Experts of a small language model.
Size: width 256, vocabulary 16384.
Experts: 4 experts in each of 7 layers, 544 SwiGLU neurons an expert, 1 pick a token, a softmax router.
Below are experts of layer 8 (counted from 0) of a mixture-of-experts language model. Rows are named router (the router's row for the expert), gate (a neuron's input weights, with its number), up (a neuron's input weights, with its number) and show model dimensions 0-255. Each number is 128 + 32 x the weight over its row's rms, rounded and kept within 0 to 255. Numbers have three digits each.
Before each expert's rows: "gets" lists some tokens that make up at least twice as much of what it gets as of all text; "mostly gets" lists some tokens that are sent to it at least half of the time. This comes from a sample of Wikipedia text that the model never trained on. Tokens count by the router's weight.

# expert 1
gets: "\n", "|", "==", " all", " most", " ·"
mostly gets: " ·", " most", " well", " many", " JPL", " high"
router:105115104181142149148146139096186148126107145093162124137122143123196105118150108087053101106144095103113169143164161151143158125103147110155142079103096104100128085098139082127183143120175127162092129141167114067122138177142148157104126189156165121155107124099078120123158128108093118186090166129127164091162128089109136105187159148126057088103197068137135124179109116061126107125155148073153157154113106122195150119128150138174124146106159124115095114170140094137115171142160084154141090111161073149143127080168144152010165128136158100112079117185146117136097172137142140110128136117140099061125184069132169172185080132113153068105160071132207147116163101111128112089092132122147120165125145153134108124104120136136107134104146154049086120165155100091111189049073149
gate10:125203046156186145162138107208090090118113121133187116119144091117151060149101070127132146099082109110108124153143137107170180192129074111024100096143074153090190165126156085125172113077087117096145074126161114108170076108129149131150120125167075069153108079133156148146153139170099127135084144130205128091128179139126101139171132136159133068155143122105135146100102148115105202242130116126105186089076114137132129153106181127099147099154155110094135118163109138150168116142140127113117092087139155134120119098109099119175119131145168170143144090103069145171163170109126090155120137146141156167143144114132079078138099162136137132179094085146130129107124097109171163191141152131164140147136078121207117145137151124126158142107154131133141121062132126166161140085117098
up10:170096147101113110117124087086104080155106087113097134117108127051166103144084150133209145135151159113097134107190120166178153113117134120208115168156143078170081120117122141137232196200085130120061184170101176165114111053150099152148127100118188134106122158094147103096112117133108150090187093094146184166126154126154119163115105036134166149135097075137143102141133106158123128152167111083111054177119110149198112094133110084134126183158129096124169135158124115124123127102124133169173173177081130126137104084146148119146158140079077110130112157117130139125085112071093110126144128141159179127145125123148076113104176090153116175111112197110143153151139087104118107062133146128124085105142169102127171103100162084147107091138163095089118096133129132094153068139108111
gate11:043145092154136104089182064085150161114107110086195158180191096157140084121127118197097133147130129103143142093118158149148147167095127153086106094164175082127110099132153072107128113137165101139099113131152158193124146158146084145094139183208123144197106126126092088068128161085133112129114116131109124140197078136108079139104025063129107125127155106098069098141137110103119073140122122122120147156142127122162173145084123180071168139110115159089124181154108108175183136107124130143045119133114136108110143144140136101089157110137128182134138199104165131144095123163146094133127111172123154090116166105085141138119120182106131123136090096145210097175111121129140153131111166186125195119115073140167128063098090127133113124089172127164179169114150146075150107111144125
up11:086148087145125136039116186114095123092119207101125135142124061127125078089104144121124120051115122149135058164125128141099086106133139142142137134115121113124132173164110110133095128104180134167142182069085178120122127129137134145141105110191183088150116155175101121135121155097178125097163130158122112124147156133162112144103114158080123161120147120132168148142124170095098138130136171207133134157144114122096086185072104152119122160147154139161158178072128079079105095108163176155153075134196135213151143140157156124153102123106144157054147166157159112127138129110117126149190140159114041143117150133086087152088127133134190167097116113182130064131137131108165174096176119169121102093152171139156119114134094118037146161098188157082159154126157162053171163156136092
gate12:103086134091098084105094104148159077139127104151130196115093179077126190198171123161115156167139095111108175162122194099111187177112116169110072141170136083082120103159157088139102129166207109122081096164101098091188096139079124101139110177128142133129110171154155122067096101119111112166062168113098181115085110147095159129098090178138123199130132098122132089154126137190078115091126096121154164087165150151098139084165101119128067122099156137085144149113138108126117140123136136095147128110165117151144086123104128134146152138105121144146095129175107179135140133168084101148130164106071124125064082118128113078156122158157192098062085166155134209084135087127113142093136167089101120079079142144161127122145078146050180105120114118087131193115133076147107128109123128
up12:156114137128098114157146126147154151113106120158097079148122129108178069063140129096083203135067121111098134071150097171075166175136106099105112105124109135112171127130198121086135204125126150131118153089117146180151153123168124116161095139106124119158086134179169169096112108140082136101125175079102167118118170092147069160072077163099195160142160139113105177158133134166187189081173134116079107118122144159136101157156205084173124165073134125138111088114120091127172108197113156166133170150145111099117118089103107130116106135141123123136122124182162109134074155125113108161121118171100058184140119100089135081099112171112194192128119114143132128171141091064074108088139052101117113137143077062178121087146142135082126087135133103123097094098107123089154117184150136
gate13:130077085161096142172138110103184086146098103109126115156112080127166224116115100075147106124195059121135090140043189187116160144136137099081151133135102109156133092162101140161113086129159178090198113114115081116156090137130138124131116096114162135146102175151100120081104097099142124129133093126081067103105167128135098152108132127115105063097102137153110123089082129086082122161088162133108149045128139155184183113171108056127120110076148089119138110145144135112132063099170114115181095161155148113136112172118134164113156188155107107110083122119110137137120176141183164152112125108083184108113127130120099123096138140053116146144142143116156091112124068114147212078097103116101142130085136157098099107106078117135115141158137185170172158145162062104119175073076107
up13:117124156134100133105116115133109162105156065120076114117166095131102169093132087113119110112156097105171147076134180095069166085098110132055144146144172124158138078101120131145155142151119158124100130092169191136152120156132097112145140144147117089112166112176136153150194168165102090142105139123139133116099137072148119119110115144141130111079110169201105024032145097112147104120110173132147156128108186121143083100152176125195131176101179096133170115151091088108163120190124106190060090149144113196103110117092141063171138148139124135180112106089148141116120162120111172161128137092128219055152138129178123046149122164115087162168094131141137126115146158117090136135145132095107146123113126155175157094115105069147148147096075171156134083129179107197155077130125134
gate14:135202057169099110132142090137150109138115121151086080132144150129124150150184163075103111179085063108141116122093154169149137123090152097148169119097128072140109099151133116119147126102146114130174102174125111124123085192090085099127164137132187110135136153178116127093219098184144102087161099068131178170083117139170111139138162159116145174152131184180131130167139136110101133150072080084119112096148092073126169168105161060096124140102210168104170093144115138062114117126132145109135072110065130104147125143125159206117170142117134109094088100123122162145130158183114091134133135094118158196134077121151150125137141106119079073106095106178135106141129119057146090095146120132151162115122165135105078106160163129132076131088096141152121119065132142133096157183062197
up14:123091106070121146135110135131135122129119125139161126205161196071154089111129159182149110147149168143125137127154112169084144111152063124111096149129116163158112200162150099068129122140064095170123124116098134146159126084119133094160090125110135089125148103106170086166140094135109193101083164165159154091127089098100107138158138111141175143084086120143142128140123181113152103058113126182120135085153144115110113141159123191106083015125112150149152132148195068087117136133156119108134156143141109080105124098132145126146137101071160126149133137128163101119137103155037122187155145107162088136124162130125096132084219110131197139102175180079135088077139132139156135076153107154070074138149090095109147149122093099160131110149151148131149198089110191122127192179198118
gate15:094152150180176127107096119108106164152071191077174158211131114108182107104168119124139107141099069162080139150088177147098133142075130101108047180116163130155114097140090101125126043126118114141113161101170142136114106111129193175124154147118136117119157105098096157122098053086086095117130125114099184147154084076191135172133126148118121143178149142128096142118103085174126157082088143189188173092116101095140084161193130124136192176146116176082153186132103131127127175169161095148157142111105132159111174124118179134170120115152081130096126036135115132104116094113105135156161131116119128164143083134091147141177125089140138144159100067126150150094193152108176118115173103147125100167145139136114171148125069119136123166176125127083143107139140065149117185124092171
up15:169128137080147085076119165110126181115130160090133059104090133168139191146105056144070158123143073143134157150097070168175105112118129054183113135092147124159121103107154138120113171124112134125075153151060096132112151114112134188099130141163147095091145116062202143149068152193114121107163168148117169118164105120151099234128117105138155109124166132150104131124157087087131113123124191141051157125118156120110168127172162140150130139106119089110120169055118119156145176151107215162150163135061078125164133134115186076139158164114136101115156102182136112110118132103080179135107122115126141159151102151096201140122113148129130199119104116123144138177110106040141129141092085170166121098154183126118181169117122138102123177163092105129124151170126105119142154148126129

# expert 2
gets: ".", "–", " 0", "0", "5", "2"
mostly gets: "°", "000", " km", " $", " ft", " million"
router:135151162127133088094163125150141098102141139116145186114139093157013098106095117090179112145126138118167152112121094092151157115097127095124091159095135084135174185174129203112164102121115134132144157119160142135068184106034134130135148086087127158107069116162200055151080152125207110102129121182163101126092103154129142099094145079134102117120105187111136167094157100097125134190136142150122113147135096101110167090164156110094085088113113089134152116151084141108195109105107113150139149122116119130188154164146116097216103121173081121138171171127087171144151055095126112066102188135115102135098119160160094071126140167099131127124097198201075092118105109161092135134101136096105121100145089077129127143135091147140167157088151153158147162100120119079124128119169130
gate10:153069165104126124078087097115141072076105145125192127140090101136141078071124130135140148192157135103146106141131154158163099105144092111147101099098176115175131155208155216140165141165114131117086138132085117117138095093112138106163157096171172109114148083087188150106108171214126106098161090108106159119138115121142121086127126109092061090145114144123169073166139091105149101127095119096132112053091109144132112117155167086150052072091121107102142112128180137130121109113092042153119139102103115152174160147141143119129162144171116159146187120122100163161123099108107102170101110086110171115099141113123106137147143139120161180082131094194166138105175092084178096190117180068129117130148136060140130102163126106107093185088082094107106107119171161106136123189135195
up10:103108126195128121110106117127130097162070113129140079058121105107105093106113122106159134176108127117173105165115136144137067110158216085131109096152159098120086180106157176120077103163155207091086082124110155096157113099132107122124187130120192182174138084092130161131106159107132107089168115059096160138104154122166146125137115169096056185140149106152171098134150065114136083152087079106160123100097097150125108094132097110140161148113132088137068140170198176078057066122134098151176128102161182112133115155081127149130163118163200132117095142126143116127125133116131080145171114104145151133132145087086102136089150085066159162094138143189127136145143100117147078181102146139108066135153161101150142071211112115149117158105104113117114103127174125187114141125074162
gate11:079140134154154140128115088129092143175164135107155194140088172129131175083161145207192154161190128102124139115111110123173152126164109116192158063149109053111168179120152122147172105160175177126104094110122166137083184157115138156113135108167143135113067126159160153170129115181158132074148141168172150193089134084112105118135140161091146153154142118131141126149161105123058159117113076165162112161147116151181156152145168111161149111144088148142114088115088067139113151184082145102119117121124150154145158119129131124131049198146091108168141178163055150189146093102117072149092123122055142114127148081148108096148139144131142124111142099153146164161094164065144157167101176205161152145106178152127158120119088115085154080114153086147074088091149166135110130132130174
up11:111159105122131124154139093120114127109153109088141092091141161093049147206144118085125116137152106084109100176080177161132212123129128116143122048163107166100194124149099118106169119123116116122112199067131127155123140138143176100114129178163127090119115086103170121079129091129175096128087180097147135187110054071141175111159150163134077135143105120094089110152108169106114156147123179116140114096156100191123130116123130120095182034132097133140149090130205088073112123119094138119125087108111145162110090168161130117085070120140177096133127116136055129190139125121107147145113151119152109159140123116130156150153121176122109143130106130121115069142089128106160141200099110072138144177034163121110142117047152143150094105118107160114084124076123175081092098160178155
gate12:134111129180130159077102149133151122132129106109177134130091088087133111090137141097161115100118137121126111129162114102179081126093119082097049153098127098079108150081069170114102128150133160136078122099141081118145151148094120129140160167076054148168148172146086128087174099116196126138103163133129143112198161167135115152108202164140162115104154151085103117151132154114125113175112142098162135145064175144125152165095118161170162187121121153148155143171090155096182112114112120079115127100117137115102126086107113166126167149133056112099138125132049139118069113102102116101170104137095148142060167151086175106102098145104084095178191122087135183135070118138165123134106125143108126125152092017110144194089112124107132156061142137085127101061192069099168092095129112
up12:108152050093094126147087148160172163104187121133119196147097075203135118134137143112086161112191125174108116145147107147089109127128058091117164169162089122122135132095108091207131151125129091186168163111102166112120114091118127083131155093154148118099126091149136143163099141122071131111092145082122141147089119087136144162082071133060089161133118130157114123127125160097112084144157137114148092155165152089149124173065123153141089158118102106143118104079165121106108164087155138116131086143124074119163127099113120146080122191129150110103161144103165100155192071122114126139147117138149146145239207125099068141187084176147139133135100101077153135142096117110091148179138093138174164085130115141145132168150148053042146145113127120133139166162133141136048129204149125
gate13:068128137124109129112159167146069130090100124136150081115166143077124171096083068174133158099132143147136123157123034103112090161072168089150151138189153125117128167119115125077152074148175165063127095154061106126127157146121110182098169118131115109087074148128041148137136047181156179158137083099104168096129178065177117177151180077112105107119064074128143116103098157109168123128136113107114154154115149138110124114117147153163104203146143116114129084136056117120165151153110117122099109157101153182121072148136102106155115133072108126152117099143117153149113104155149143156107127092114132089147165155150164050144135101187132128181168124115133097136101155153049158127130107079157179145112052197104145156119113114094130117136191102136136129109131123132082123103178091
up13:124175147150161093155155153126063147170107113123169097115112127119129183137113115157047155122094168171116100080121131109142135084131133120108135156149103129140101094051161124174149176133155169127134078119129101094106161162147135130127149125179135173131126164221137113180166140153144102103167197135133131134082122090144105078142141084135117120111148101148172170117063159135146083145153130147083113147099127070162142085184034124122121155141132158034121107150156128099089166164173071145176115146118149203100034146124167147103146216080106136064130139106128149149116208110136108180102090052098129176134149169089148138118078141116133108122080095153121128129114113126134177086135086135144172105140078156120059113153155113117126097118142094133115141165173093114118139104141121
gate14:160109072129144138171166064159128135075085182148121136141154141141155092105125112084134064107105096092218107144129130195131081158169188179109106128139134148167126114115121125082127085143115166124101111121119110179160106141183135110085125137107103172070169075101206075136171143146138144181153103138188124116137114147148154136107115145162149128153128117092136152125122117161079147134130117081085127131168103053146122177143150133147102129130086175133195116149174126147140092133111139151086128104186114096184116187123145115106095071138110104156110134171113133166089162200142129099110102083182073133165135099122105085111070118084105131127139100077120160130144151135074187107166151115120121124150139136117152216119141101112202088119089181117080122087111133186084188129189188
up14:132161141201099119122150095145129111169135119110116103116098131097108182130166090148069146205101100136074138120175180098162064098110152136095126149124085052074139142182167095149132094129127087127088143053091110110139116127131125169116128125125133108165109146112104141084123195081073152132082194108112147142115131122149064124118117102125089118107117116115170084105085140148136131157147036088103155131146123134164098122124135120102151124038087142068076094084120107112173141169115126121153156124086090116085110139127111111158163100130109129125133156111088135102166107171071155063146124093111116187180124092170053152117147101180155141124085130096144193139196108118131075091143119106097145146141092160117137073097164113196106159150163130060090167097096083152130117121153056
gate15:132156102156105135096095108111149156143194150098106097142093126151081091118139154134107117128193134084065202148126079135123138121160149125142112133096114119130197069119091132152129166094138154138122140116118127098181112169131163140105122107116126079135086079135163060053069125211241141096129126119113089094132139142103146151096069126109114115133145124063105131124135112153119093098053161187143102118133193096090141100127092139126166118163110148106198180157172138150107157163174103130123157119112086068191153171148110088179111139136130092124118145148054190133117155122149051140133148156096115159127115144072102115100067100087121143164095144121120112165153114084109084151116125120104128082090123121053133169114187130067168121139110171101118117158087072162144099114159132
up15:134165086150115127120087117118132147129140156133135091116069139111074098126133114164113156143225106080043150135142088101164149117197136086144116100098112106115183125105092164132079179098110151142079137183083088080144059200149142145101130078131103114125087109166140051098096126136179169111121130102129120081119171165105136139085119135109133140089123107066105144165128110161076116092064142172136071114147163077111150118123099126113139149175094146121142138177130133130083132147133060120124159081059082047162154178174150082183104172124113106129149146132046164118118171128128091145117155169127141072119126143109111165113116158088153110152120125123075107093127127139120054104107133087105121097091109089084106150157160165082155099158091165087146097090104078131146092169149142

# expert 0
gets: " in", " to", " of", " was", " for", " on"
mostly gets: " became", " would", " on", " as", " during", "On"
router:094143201080134123088105119113083158118161154125077100088145118120189161150129198159111169143136143138090095110133128158120083165189087145088151138126149130130087104135137120166063145135104121059158108125109102166132063101159141126114146143115084128090172091169104183163106109140100136088166116112128158188130148127142108180091106118106111138160117135182106105089138135192176162072093137118072150135158180130144114193075100180103186133155131191124096183130146138144148135116106179045116102174128110079061144139108100129116085125078135146165141114065145117091116140185112145138093102112128164174159104144127102161094139137155116176152124086074127127172110131116148121184186130135082102131077071117103189132155166139106130184170084104175143082157147162186183089162135120
gate10:142147122121102101090116131150087093145146181101150134104131179103148108120156131105153109062065158130095142088181087107154157125145154136153147103106124119175144159135084083104155113089155071138112100104121053132128108134095143136149076156083108113104131069123192165091091143130160139113147070118168037135203141101172117101051097127156169122100177110154117159171101153143179117126155193149162150179169179136166081093153122142077152111118184108111142095145150109088102114188114104099132139130111114118151116158165161087125172151109126127156160165190144085064176090171063159125130144098122077158098135174180148155133129122120144137124153119084179088111195144121135124132136172092099121127080107062098171133138096147069192185109141112152061102144127116117080115163161147
up10:167199148117138082134120100154150121174160103134152089199156162090130143150133190119102195090155167153098167146131066102073142124146123142122074066054142144126142189140134147159164178076152150140173119151122094108167147200145130118112088158095117175111116142081126168162115113129157121119184100190160105181148088131152116152128106143069161153148090141122112128141211140190166151189137132133169160105189109117141098166152128113108112144140148097109116135107205084125162083095171153089105125130163125129198127137141176131133171148092148124159109109155140098158126140154172070154161101160128155088132130123204132163116119076166198152111111121099141168089164106070107098121188120119137065195084123110168110139103106166086131132050131126134157107133080125156142115129125109
gate11:120146150127153124151132128058119134103143201179085143123203118113091124186174112079089142113141203156092096163158138095106062104121165136090084072123115067111106133121081082120169115144156157130113153131175169118173111154129120209195133121080183081140166072096103133080134132094148071124083126139161036170159118189137190092127107124125086116134125130140104158064134143161151103125062101137149116133122123127175167176148099169208104149137111101168105117173181149139194122147091100204143132133101122117114184179165131088123062162159114145159143126097135113127162180133099126113152055091084155131095125152156150115101125140177135163114117120126127142136078119110137139102177138111092096108086111149182147103116147158116146103157134112145146057138126125113129121115166142
up11:166119133148076133104149090082138136107102189085142111176069170125135134124161129163153104116107144146163110072133191115135059177147060186089129118173124145080163073074140142143210183103143153150050089192114092107081156115094141098068136126080118103111090083143124123174108122196164092155122097121089189178106119138087130167098130077100121111106121142138160180151131135081183114172141123153112121110181085141117151134150156144184123139175085110070144091140135064112107124134134113193087118079145143120174132161157112148134164106113121116157105101171147187159131141133163103142174167090175122085133143185110135125123142107093132074147072119136149126154126154143170131134137186171136119112157123152126138151211066094092097104151135129088173094101145108175115129115086161
gate12:141125137141072123130053089110076175124144101122190107119147113162124195073110114129133179137114098109178136107101104147137097106141156129155109165146160125120131144167082156150107141102108135193144221159111047097138120103160139104070091124142163181154133129153077147181090114159119096113123119154131143112101160102116120160133118139178215145122115121075137109133106126145092140135113148130094113146142084104077126065119191118153114129139115139115084160206111066104142040170164099122114125168167158139170067097101159170118068123141158125107146191149130145136133094169167129147103160125078108097126105082144125196143203118141062146153189139123120075142147135157104140148109113141112140055121158148148160089145133131086177065088128087190180117095110099109090085140139086
up12:095176096096086172149097139129098166172154148042164147162092164110210124088144093110126138088104156129051159120169141121157131207102126088186137077153093134134114159150142197102109116125110168145081109101131070129104098148114152139168079037145142143111181114100101120090136124128200160110123078161116172115112123152166101110126148115081077130123115081147103112123092118125165134105195180143160090115144162036129094101131166060172118118118097094111156107145111163129121123159109133150108125171126143156124071143160139136105133137112139115151066147127115128183115112132197146150133104145161164165137112141117071083119105119145128104178122086148163110171105127131144085108115098097174211131105135205101071142068117162155112138169148126124138157124112151196186076125117152
gate13:097153186074106138153117161161189094112211095118120179087182096151128102111124125085151130127077143152119135128159066145134184121178093106148141111147171121170123154178129103117122212193131133087125067085114162169134095164156099150168096110147190128108129150162167079200110107157117115125109168159095113101151181149044085147122154086138096094100099192101172083073112116123120127113150077083097168076111182127091101167081094134141104127153125123073121136160189111115073083134161108126119098155094105106162082153127073128179124091110075099130143103184128108126170153182089167091136177181110132186164132113167123139119111180150119113138192120113107161177156174142136138136132136122133083115137134114157107119181124109130146139109160184161125142121134163141111106076129162
up13:140112122141170116062181127126134083174129143105115115115145092164122130113193199045146142155158168148116154123164097135116160126118127119199073150157106142119147169147072143118126129122190145087125096103060202174118104146119071136162065154165106167098123099150115159142113079158088112116103169160138089044101077146122119119132189153074128104150088077142071064130138110146069078145127109094105102126084124156137103124112098122127139159138132154141074135131159142164121153089147132154118080137172132180128139185205132104134093181179157167092081094120160184169111117073056099077173127150095159122091108105135156100140103132083153134142181070120121130166139160059090139131098141082141114117161131126125165128100064165167145116099119134171158145128099161140115174147103121
gate14:167109095089132109121169108116074144148140138154152151105094157103185113111135085133131114106111139065116133139088123087105109174120130123104126173126126156135075125128180153081133165125075150160139102154108115084111098115176152116107145078085157137088149105130099102125165123166153136119147126224074132112114167127079118117138049184141147069102068102213102075106111162160133142092105222147124182112154129087118115184109163101119119156111120102138073139086122169077101105141137138125157102164064113130076103141109173136171125103073101135190131061162175053163144164135174149099165081101160132199108154146140155150122104114109060166090068158158096106196190106134176161105130130135124135155160130130077113115125127165131116181146119108114087110094187160119138134167119114
up14:139179095143105164102089073114100176053103166073135100132154208179084144147109103067192142215154151172119119111167162116085136138130149189108135127129056104022118076085095103116099082151093130117129137143148125152109161107092172141139143081104145095181104166111071166137100146175104110096053123107126170111149146144167120105139141081095114126123125099114088153128125106136132126099131089127129108107152093152144121147165142120125124127150159145146146144130111090125162181116111149083123164126092091129136114157133173214142148168148173070136157150166133134129143151153102123159126119179127093091101163066125114085091107104201140103143124177142187091083173116166104156165108086070166098177164145128136099093098098125174159081087103143147060141090127112101125065129106139
gate15:124139154112138119105156126115166128141105142136140068092100139127145073127081171133151117122130076110139079169072106173106130167135112142075118098140092157127147126054120176142132153104137101167096152092092109070110156066097151158135135126139059072032162161177163103159138105230103100108141110117163133134119115107117090107106114115154114151182129083092117074121144132116112173104103122117131205093098128120143111129124113130090181083150047099149124139124105108094175157145129122121121076137148190116131108159153134176105150182077188072058146152129118139149113117145135148144103099176122127188133129052156111150094176137115149121171112109158197118189100069136082143145192127152134061121158170154151160106172206125124125155179067155154111122149157169148124161126156127
up15:093161101142097149113050132121092103091157186110105182129100145158131119129157169126146154084085178167151109109133173076133118087181099158149143084124201106114074066179152126099108099089173106117181126175150111122144163193203140130156054106125096149166148088098143174091193134187158093159147157152114135134118119185115147126083110195176166123122090174164100146118108194102102105093171122098152111135117099080139130095088099144123129149133199178100120168128155156184067127146153119115177117128086149117095136131063165072140124152092104111163112149124084097122150097096106166132123140132142178159145167161163106146124140078108117176081131142132144106084133174111170101172069135151089163115081116112117083161123161184094101175114151112147093140124086146083133141100152098

# expert 3
gets: " the", " The", ")", "The", "'s", " United"
mostly gets: " University", " York", " States", " World", " Union", " School"
router:170101023109100151178090135141099120183091082153144108146113154072113145135133074184171114086102116164133107123097146082116133094140183153145136135175129191155131125132111087102115121111125128163089128132062162134167146138175113104154100103159128096164142178088131147093159136115108167131115117103080064102105135145122147132146097147135234152112070134082138114170099160164076099114112079157158098079106144157089080107141100074139119138118122113150172078081153137097088105148133137164121165104109189158111060124116169136164140128134139156070105080128132108141134142077134120193207085142146140138139121149098158109114152073124093126128150143095091137079113173124140138107110095162184182102176188178168074122102142090136119046142130092127131142078095129145100111205139087
gate10:112136140125206122054090148141157139102142105093160102111165077101134091090156178184190094075162128122102129197088108112125106104119181124144153144093090139125120110165098137147158134159065159136142203124094136150117087070133115124173089109083129130165180114193116122142118086165120159108112141119115157101129111119161137168124159152087074154066110145160168101137093142182111115129133114092121125090170132081127177150165160138153164139218153121136165114186117074114152122115128132072133121121100156177176113158144096156088162102142144156136117126122160090109179152142098081121153124166083161163099088068168108118153154156103113113122106056096174134111143128125111106091123163133199137098167109092146153103127164083095040071160189105140105167114089174090132188187131164
up10:111159115140071128151177107092152119091137184172051136120097135108133107070098107091104095137086170137109125164084116209187201143098075133126098123165158146099100099124168119104117184089134120114140142152140167109129135171102084148172124072153118119118175102099108141150139172198083115132073126120156124148170148112111129115157182160166196145101177093127085156076149114123109097167133129117150108128158119112155133092136121116143114109091108156115083092174112227112078150108109117125154128155110067149074096098111132090112073155166100105081126102153171147164114078146093171154131117123126130160144114162076123181086138143104153133097129134134114143093207070138115072137149158098103129150124131151072132185071134225153127173083186187134129173157122129163126125101087166
gate11:118134111164166142130074103110116145170119196139104125171078121127155112112098142088143092166076178071189124172143135105153131150108122126091175137079153143119202117161093115100124149147121124140097190130089163172136115120121099175128150132151154102141136202144132186152110107075110187155128115153134143128088234070189136126052181177165129118084149165172098140114107075141132110070118156107139161161120091093135180053107110132156130148150158109144156169099132154129114138178095118142145130179121135116093061122157135157103159153085127153184155138088139153141093132209147103151079122085170150140085150089096084156127105134162061115166125205078172154135123158115111123069086101130111110084081155131134171116085082142152130147135098116137178086097107114133111142148109081
up11:173110163144103116130133153081165092123141155113123107143170078144132125096159156140129163124069153161093078157153124147111162106152104135066098140126135144089131136087141173191154117050104138147158108116081130152113114161194143119151149133137078170114089084128114097090139089181067133107111177111096126135140064115188157131105117165097163151174098059094170102128132094106152136101195120148122143140135125143153133117131148142053111080137133130169145139168147103169084104102062186155121122119120148181155124129161141133098118094129136094083125146209095134081183127088111188168137132121127088163131147110101166087107122176175197092081186086114171160061164133167162095130147125130175144186099079099078158148112188081196159158176119121089100103170121132127120141088102179
gate12:115139175174160114148108183152148124092147137172074184168143181165127131149165095123068182106093112146124077132089113115072100092090106115076044168216129171157122116130138137105144067147161073149179074138127084056161100128127117208153162140100117155117139115150108153102166156144141138104110133116120111124182059082100141205097088089083160120148149119115123102145119103133126148178062111108169153114097129168109106151171156155081115138091087158106121114130125146139151123156146149144131165065172133151127124199154173158133131131178128126113122133151096140161069180163129195125146100134103102128123133127166105127121107117031150086118093101140145145116069181112117140161143084182144063150113122155112134157178118116103115087125139113149135168203169116136133189143106098
up12:137119125126107123163075115142159155144137150129118155118213083168123096116146114169140145113172148141172120123074153128117151120182093138095133057144066155085129162136165090159116130101133045106157144101128172129130105102138123190129159110137089069127121107094127114124131068204103115126123154113084139154087130120165149133145108156120144171114116110059146115182099109130194192173168117142131083104088075121165102124122093139057150077146173149127175065116078161103121168137110160146122148074108132120184114140094090185086145087186182083107057135125089121131130111133159135095133162107120145105179140089092111159162126169149123129123130044132154147130097106106147133129165100175104104125105130181104161073098049113080183126192126126145164180163131139097077120206133134
gate13:175127120110166076093050147103104116173106208086127116087105115146112094141082059093127122101145153139081110122109172141124173129150106067114118102127133117171178164076139137167130146153113173164151121147158178110064121139093113091150128055123115103088078091109165134138190071147134150081102132119168153111112122121160171145115086096126120120109124121169178126194173135091143136138103114137123081123063103131093165118162144064120135106134117127211116144064198123132148145159146158066128121152128170078170118164116102153106175082116153089074110219104125167098108131152111110106136168121086148101178141160165079172136085153171149094146138139152120164153177116119048130121082113154188120166142114140117081150093114096103116101173165100127163139137072127081101129161081131
up13:089165138134089083142138151142115129114165140122153180134181148182143152142139116100134080022093162110176035136125200110055145077171107156078135165113149067117127159135152082130083105139093146110139180126168115182087126193121090091119147145125141089148139130121170144147097116144108117163152176091100080132125133098144151188137170141173149097109142139121153133089155095093158144132094117125097154123109119177129127139142088173118126133128121135196136163140117099130107126146137035177156155143166140123068147115111086139144145158175189133075166146097121171166185129153152192143105184124067105134124107076133097169124166087117169109108089150110150153080090134052169158104170112139131080166097094096110168141074063137140130104139169134156130167186097118151093112164128147
gate14:104152139143171143115137122151112094154073004116109170167156139095125100136149115126100142087143177121061112143112130113131189196133123141151144108076094169130128116101185096120076148162149095144169085113124115131157102142167108194207096140167178104190113126127143088096107150105107096162080156132086132120104121091137145118116119106148160113104041120136181111139188091135094163176141106135155123117112144125155071124150155139178126140113091103127139155134155147145130126102101086186141165082115133143123059100098171094137149048040075127050090108157141106120126145109095167110138139102145116129155162145165151084102128163082179096132122093112179140130130099128111087169115201110120112147153123102196144148124115169088138146150228139134075083091138171152119156145102127
up14:171095160106099122113103136103173123106160127071166072130090130156176115114087104133113143144080201131123082044122112137213095103154156143090121107132185156118136137099094157145145124093121124113095105177123164141173153069118133086155099125133126075105086095116147166101148085168119183131116109217131100175080117143061118102079173127089102126151146108131105181084101169166075088147165152177196114060127151151136063110122128143106148129158148124138115098114061163126192099123121188133087114148095104160114189109180166089083145183110130129123113130122083136083122201116127119090124178153142090132158157111148086069124136083159060107113159164100135212143131169113115123131096171138116120121104147117125142202124172136130160104133150146146171157107138136148124113125081155
gate15:151139127171123128163095113155161163106155102166112138122122087163100136141104133153173118101093122169120175194117085113095179129111176093122147126126144116172142122071129075192165138163122155148166112087166166143163112178123147086172144175204154079167183122117133105113135134081135086069102122121172098126156113119112152046154123056102158092118099171076107104099125123144157189084112061159155122079159107173135107133133071121130116114133145162109142098156115073118082107155122123093108140126070226120097175112129181135118145144141119137157114079162159138097171105092127169136056092109115181118175140123105109134131166195150109151195164154145140163142078139122151103078073131120125062102167114158092170160155191079167152107138170142142113132133154110118205143139147104
up15:174094143177142101179128114182117056134113153116110135085082106084153112225137121127134152144186135102174138101134042124085148189122127043103145112150129121096154149178122103142130129180141116149112068144090103130088129125101154092162170097112100161137130108134091183155120089134180148146091105135148131086148113085121105127161144140119150141129063215051114101133116105119145169124110070143164107120131145115133159147148172125175116090144117178095187106119164141128129182145063117173109098096140159086135093141201183072128166143134176131100088094183170065073149084095116119163141096104122110183094135136130140099125188106111142192146114185126111162141129152119138144132119154121135097118102149150120170159099164080148112094149115182158119143154135118097207153178078119